Experts of a small language model: 244M tokens.
Below are experts of layer 4 (counted from 0) of a mixture-of-experts language model. Rows are named router (the router's row for the expert), up (a neuron's input weights, with its number), down (a neuron's output weights, with its number) and show model dimensions 0-127. Each number is 50 + 12 x the weight over its row's rms, rounded and kept within 0 to 99.
After each expert's rows: a language model's description of what the expert responds to; "gets" lists some tokens that make up at least twice as much of what it gets as of all text. This comes from a sample of Wikipedia text that the model never trained on. Tokens count by the router's weight.

# expert 26
router:50 65 45 66 69 59 50 37 84 65 54 57 47 37 46 57 70 39 48 59 42 59 56 64 65 60 44 52 54 44 39 45 53 31 53 49 66 63 62 62 65 43 46 56 75 64 46 54 62 46 42 59 22 51 46 47 61 61 52 58 26 34 50 54 55 32 36 53 54 47 67 51 34 75 46 51 28 42 33 49 34 62 81 62 53 45 34 30 82 56 69 65 69 46 40 51 74 57 54 48 53 66 52 57 71 44 37 33 41 69 48 42 55 44 51 42 46 42 34 40 66 68 46 47 34 65 54 68
up0:50 55 63 38 71 53 61 48 58 50 27 56 54 55 44 54 50 19 39 49 41 41 31 66 72 54 38 21 65 69 46 60 59 53 54 61 44 68 48 52 46 47 31 62 70 73 57 63 69 42 40 53 54 56 52 85 42 40 45 49 61 42 68 55 55 24 48 35 84 36 61 42 52 44 29 36 66 44 39 40 32 59 49 75 52 48 45 40 38 39 35 42 43 31 52 33 40 67 53 38 43 66 42 39 72 47 51 45 34 62 56 66 54 62 46 51 33 47 58 39 33 70 63 69 56 63 44 45
down0:56 66 59 38 44 47 30 45 62 56 63 53 73 65 38 20 48 55 34 48 46 67 54 56 50 38 49 42 47 47 45 73 47 42 61 62 42 58 62 47 35 76 58 45 60 56 43 27 41 40 46 56 46 52 49 39 37 45 49 55 59 41 64 64 45 41 63 24 51 37 60 35 64 42 53 62 48 44 33 51 33 45 68 31 50 43 48 37 75 52 67 44 56 51 67 44 56 38 33 46 53 36 69 42 59 56 73 56 41 46 55 45 30 52 28 36 31 45 43 47 26 48 60 50 54 48 31 55
Description: Music and sports tables. Numbers, blank cells and words like album, song, Singles in discography, sports statistics and election table cells.
gets: " ", "\"", " 0", " 1", " —", " 2"

# expert 18
router:55 47 49 63 69 55 64 37 61 63 48 57 47 40 48 55 61 46 39 69 35 49 45 51 35 63 40 51 60 51 42 44 38 29 59 47 58 47 63 49 69 49 50 66 59 75 55 51 43 53 39 57 35 46 61 44 44 70 68 43 44 37 57 24 37 62 29 83 61 50 56 49 37 62 61 52 40 49 51 36 43 31 48 65 47 69 50 44 68 46 47 47 61 48 37 54 66 72 42 61 65 55 56 73 60 65 41 54 42 61 40 46 63 46 43 32 56 60 45 52 49 58 52 46 51 62 52 78
up0:51 56 64 50 59 34 54 62 53 53 53 44 46 31 53 21 47 53 58 52 52 54 51 64 34 59 61 56 44 40 34 40 67 49 45 56 45 35 43 55 38 62 40 58 54 64 42 66 56 44 41 69 54 70 32 56 49 45 49 20 36 54 57 56 71 39 47 28 29 58 54 51 33 56 39 43 69 59 49 45 22 54 55 49 68 55 51 45 49 65 55 22 41 43 34 49 53 41 55 50 70 55 31 62 47 48 39 80 52 40 38 65 08 36 35 36 55 36 59 23 45 74 49 45 54 52 58 48
down0:61 33 44 45 45 52 71 52 28 65 53 44 33 64 56 44 47 50 59 21 55 61 43 54 56 89 45 51 65 46 64 39 63 33 45 43 56 20 31 69 36 58 59 67 42 49 48 60 60 39 40 44 60 40 62 48 47 46 49 40 68 58 69 55 64 39 46 48 60 54 69 44 56 47 42 29 35 34 52 50 62 64 75 42 71 57 59 49 63 53 50 57 54 61 54 62 57 46 45 71 73 46 51 36 41 37 59 61 61 57 33 44 46 29 38 54 40 57 58 67 49 44 63 45 72 55 36 77
Description: Commas after names. Commas and closing parentheses right after a word, especially place and personal names, such as Garston, Brantford, fluoride).
gets: ",", ")", "s,", "),", "e,", "a,"

# expert 29
router:52 42 39 58 60 37 42 45 56 57 49 47 57 33 29 57 65 42 52 67 51 40 50 48 75 47 41 74 70 48 34 41 50 33 51 32 53 51 58 63 68 34 35 52 62 43 36 66 40 52 31 55 32 58 45 38 53 69 52 22 39 27 48 47 37 51 57 83 45 55 45 40 53 73 60 56 51 35 37 60 77 56 45 78 55 56 30 36 56 74 67 44 58 49 49 68 58 54 47 39 49 47 53 70 57 57 45 48 55 53 42 32 76 62 47 34 28 43 59 29 42 43 46 40 52 59 48 58
up0:54 70 52 63 29 55 39 17 61 39 34 31 39 61 65 45 55 57 39 53 19 36 45 75 41 24 27 50 57 63 58 50 63 49 41 46 25 49 59 30 32 63 56 45 25 38 64 45 67 48 43 38 55 40 64 52 31 39 42 45 45 23 48 40 46 49 38 56 27 36 44 36 51 63 63 46 49 43 43 23 43 53 44 48 38 52 44 35 44 55 72 39 37 51 42 58 54 44 67 49 52 41 37 55 61 44 59 26 50 54 39 59 48 42 41 65 43 52 43 53 56 70 60 57 54 50 41 70
down0:50 38 59 38 71 42 57 53 46 57 48 56 39 42 38 54 50 57 43 47 44 49 33 53 61 37 57 50 63 55 28 47 62 69 39 53 63 38 59 60 44 60 48 32 65 52 49 48 39 59 51 70 54 37 58 58 53 51 56 51 47 68 84 73 38 63 37 69 41 68 44 79 60 60 59 39 58 33 59 99 36 62 35 49 67 65 58 78 60 49 59 43 40 64 72 52 46 51 50 63 47 60 54 53 57 63 50 40 44 40 53 43 52 41 36 55 34 59 40 45 44 29 34 55 62 42 51 43
Description: Sentence-ending punctuation. Periods, colons and closing quotes ending sentences or labels, and the line breaks right after them, like Amazon.com., fun.", Merger==.
gets: ".", "\n", ":", "s.", ").", "es."

# expert 24
router:50 34 47 54 69 32 66 41 55 63 46 36 50 33 42 51 74 36 49 58 45 60 85 57 48 48 54 58 68 62 32 49 50 45 62 45 61 65 53 77 41 58 49 52 67 54 51 46 43 66 52 50 42 55 36 49 74 55 59 39 49 46 60 30 51 48 24 54 45 57 69 51 32 44 62 58 36 41 47 47 57 46 56 76 45 56 58 38 62 57 49 64 75 45 46 73 75 59 37 57 79 56 52 37 55 30 37 51 44 58 41 49 48 68 37 35 47 51 52 33 51 54 29 66 31 57 45 55
up0:62 55 76 58 54 54 64 60 32 42 76 53 58 28 53 58 39 44 44 21 51 56 52 47 47 30 44 43 68 34 39 51 58 50 56 36 58 50 57 53 36 44 34 52 65 63 51 49 38 63 43 32 59 45 61 36 47 60 42 46 39 55 49 40 56 52 42 32 38 47 29 51 48 50 51 56 45 37 69 41 50 31 55 48 49 62 36 65 42 69 50 57 60 60 29 51 54 66 41 43 42 43 61 40 41 64 42 41 34 28 39 49 58 28 43 53 56 48 39 54 30 48 24 71 45 25 43 37
down0:59 53 31 50 51 43 57 41 51 56 50 61 32 61 64 50 48 33 50 52 75 54 50 56 45 36 42 83 45 58 43 39 49 77 35 85 50 56 44 28 59 48 62 42 41 61 49 41 66 51 50 49 53 62 65 46 63 46 46 49 53 40 40 50 57 55 69 43 46 58 55 69 46 58 53 25 35 54 54 39 39 52 35 55 35 50 46 54 44 42 52 44 53 75 30 35 42 49 60 43 57 60 42 47 67 49 62 62 45 48 64 47 50 46 48 41 64 40 48 28 50 35 50 52 54 53 49 65
Description: Titles and office roles. Office and academic title words and the following of in biographies, such as Director of, Member of, professor, Chief, Secretary.
gets: " of", "|", " the", " for", "it", "ant"

# expert 30
router:67 56 47 53 71 47 57 44 44 63 39 73 55 35 30 64 60 39 40 53 42 45 62 69 60 72 30 54 82 50 36 51 37 26 56 44 53 59 57 51 35 43 25 62 54 68 50 39 43 36 35 54 39 59 49 54 60 43 62 41 42 43 45 48 36 49 55 52 52 42 39 43 52 58 55 70 37 38 46 49 53 43 71 59 63 58 37 38 55 65 59 37 75 50 44 58 69 55 28 62 51 59 56 56 60 65 38 43 56 71 56 54 48 60 55 55 52 53 62 29 50 54 48 50 53 50 62 45
up0:70 60 51 57 42 72 52 48 52 43 53 59 42 61 54 56 44 52 48 21 51 66 38 35 50 47 50 78 61 64 50 49 32 53 57 39 59 54 50 37 52 41 51 45 47 50 42 43 67 61 47 36 82 78 41 74 61 35 30 58 58 55 60 43 28 55 46 63 47 50 47 27 49 61 41 54 62 46 46 51 56 63 43 33 38 28 31 63 50 32 46 56 59 74 37 55 60 49 38 55 48 42 45 20 68 45 55 53 34 67 60 57 49 54 56 49 51 41 56 59 63 44 64 49 56 70 42 52
down0:70 58 53 67 67 52 52 44 49 25 48 34 50 59 50 56 64 45 36 63 55 57 58 57 50 73 64 44 55 26 17 83 44 80 44 40 51 40 40 42 76 37 61 41 57 31 61 49 65 55 41 72 36 49 68 47 48 44 57 52 64 35 34 60 58 56 41 40 67 32 55 43 28 21 47 59 68 54 54 67 37 58 58 49 50 61 63 37 45 46 56 48 32 53 36 62 38 49 37 42 53 58 53 49 39 52 59 46 15 32 48 54 46 43 40 26 44 49 48 35 41 66 50 58 51 46 64 49
Description: Copulas and core prepositions. Copular verbs and prepositions in biographical and descriptive sentences, such as was, is, in, as, during, became, been.
gets: " in", " was", " is", " as", " on", " for"

# expert 6
router:64 45 58 83 67 47 54 47 59 48 51 69 24 37 58 50 66 36 72 53 45 65 54 51 56 56 39 74 46 63 41 56 41 32 45 45 62 62 71 48 59 31 46 52 53 67 42 63 40 48 23 51 57 51 40 50 47 69 56 43 49 38 75 51 46 58 50 62 70 73 40 48 39 77 53 58 39 33 58 56 51 34 63 75 72 46 49 38 54 69 60 40 54 34 46 70 63 66 37 47 58 51 64 55 67 54 34 52 44 55 44 44 71 46 52 46 67 49 55 48 53 38 53 47 49 73 59 56
up0:43 47 57 48 63 63 62 46 54 51 52 37 55 60 65 20 48 09 56 51 64 69 39 51 65 58 64 47 36 66 48 70 60 49 51 60 56 83 60 54 42 51 77 34 64 73 55 61 57 66 53 45 60 57 55 50 47 72 51 35 48 50 46 31 56 62 32 48 51 47 41 46 42 53 68 45 49 57 60 40 69 34 46 48 45 82 42 40 69 53 38 63 45 37 66 46 53 54 46 37 61 43 39 44 68 45 67 56 29 59 58 52 45 43 42 52 58 34 46 65 48 35 47 52 39 47 62 41
down0:53 46 45 55 41 52 36 57 59 65 64 54 39 55 64 38 44 36 58 70 51 41 52 51 54 53 41 60 41 49 59 51 41 49 37 35 44 46 55 28 51 43 62 45 56 27 42 64 50 54 69 47 74 38 58 56 48 46 49 63 26 47 76 55 33 32 50 55 43 31 45 32 71 53 51 47 39 47 27 35 59 52 43 73 46 43 63 55 23 50 55 54 75 95 38 55 41 60 37 53 45 58 43 32 59 32 44 56 49 28 53 35 48 65 56 48 58 39 53 46 56 37 47 54 69 48 49 56
Description: Determiners after prepositions. Articles and possessive determiners starting a noun phrase, usually after of, in, to, for: the, a, his, its, their.
gets: " the", " a", " The", " his", "'s", "The"

# expert 21
router:82 49 26 76 68 40 29 34 60 52 51 76 49 42 40 83 73 37 46 64 43 49 86 60 60 61 35 57 52 60 27 65 30 39 65 40 61 45 64 67 49 39 47 48 68 45 48 61 45 48 24 69 55 47 46 51 53 61 53 35 28 48 65 45 56 45 42 56 53 43 60 42 44 61 44 62 54 59 61 57 46 28 69 58 37 58 40 34 63 48 60 51 63 46 50 56 57 73 51 47 48 46 46 53 38 47 52 53 58 74 35 48 74 58 48 32 51 58 72 68 39 46 56 41 46 69 54 36
up0:46 68 50 48 33 28 52 66 72 53 59 47 64 73 66 56 28 59 45 67 49 22 63 61 31 49 45 63 63 24 43 64 35 66 49 29 52 54 69 52 52 61 34 57 50 38 42 36 50 49 51 60 78 44 40 36 54 57 51 22 60 37 66 33 67 70 35 36 52 34 77 44 47 39 67 72 47 52 67 58 40 52 59 66 44 55 40 38 68 61 45 67 42 59 46 53 47 62 62 47 67 47 50 36 40 63 66 43 45 64 48 54 76 45 25 54 48 49 58 51 53 34 53 40 39 41 69 33
down0:42 64 52 48 45 56 48 69 82 71 31 52 49 62 39 73 46 69 42 51 58 43 56 55 33 51 49 43 59 42 53 50 53 50 45 54 67 44 56 25 64 61 40 66 52 43 59 45 59 62 45 67 41 53 75 26 56 44 42 38 71 51 51 67 50 45 58 42 44 63 49 46 37 50 34 42 41 43 47 28 35 56 50 51 41 64 59 34 55 35 39 45 63 71 52 61 55 46 51 46 45 51 57 49 36 39 26 69 49 56 48 55 54 56 62 66 46 24 64 47 66 50 49 62 68 44 29 62
Description: Table pipes and T. Pipe separators between numeric table cells, plus capital or lowercase T pieces and number abbreviations such as T, No., number.
gets: " |", " T", "t", "T", ";", " t"

# expert 0
router:51 38 25 48 64 47 60 31 56 54 59 69 49 50 23 56 58 47 64 74 37 43 54 82 37 67 38 56 48 45 53 41 52 33 45 43 59 30 41 58 64 36 45 57 60 45 37 60 51 58 42 62 23 59 49 45 70 49 56 47 29 40 57 35 45 46 28 68 60 63 53 37 42 55 48 54 56 47 62 52 57 37 52 59 73 50 50 26 69 56 50 51 58 32 43 51 77 72 46 44 69 51 62 58 52 56 31 59 25 46 22 32 59 75 39 41 54 62 67 53 40 57 45 52 46 63 53 55
up0:49 69 34 52 46 34 43 59 37 52 66 55 63 72 64 52 38 43 58 81 49 56 31 49 45 57 29 76 60 47 53 72 54 35 65 54 42 75 45 38 58 62 48 51 51 39 53 70 35 34 81 78 68 66 51 52 38 27 54 49 48 63 42 45 24 45 45 61 58 58 60 42 49 59 56 42 34 42 40 45 74 54 39 62 51 29 41 38 67 54 74 43 39 40 55 51 34 54 38 45 49 44 54 24 42 32 46 42 41 49 50 63 43 40 55 51 59 40 39 65 31 56 38 63 49 60 66 28
down0:67 43 60 68 43 41 61 47 64 51 71 54 40 50 58 40 45 56 67 63 49 48 51 62 54 44 71 45 67 51 44 71 83 63 48 56 58 46 47 69 48 64 45 40 49 44 49 56 65 47 59 51 47 66 44 51 61 72 64 44 35 64 39 52 42 45 28 45 58 53 41 73 37 54 25 41 45 48 41 48 39 66 53 36 46 57 51 63 61 37 38 46 57 57 64 39 88 36 35 37 56 56 56 52 61 42 45 56 28 46 53 43 59 50 52 47 54 65 48 76 32 51 71 56 72 38 41 36
Description: Coordinating and linking words. Conjunctions and linking prepositions joining list items or noun phrases, such as and, of, &, or, with, including, by.
gets: " and", " of", " to", " with", " by", " or"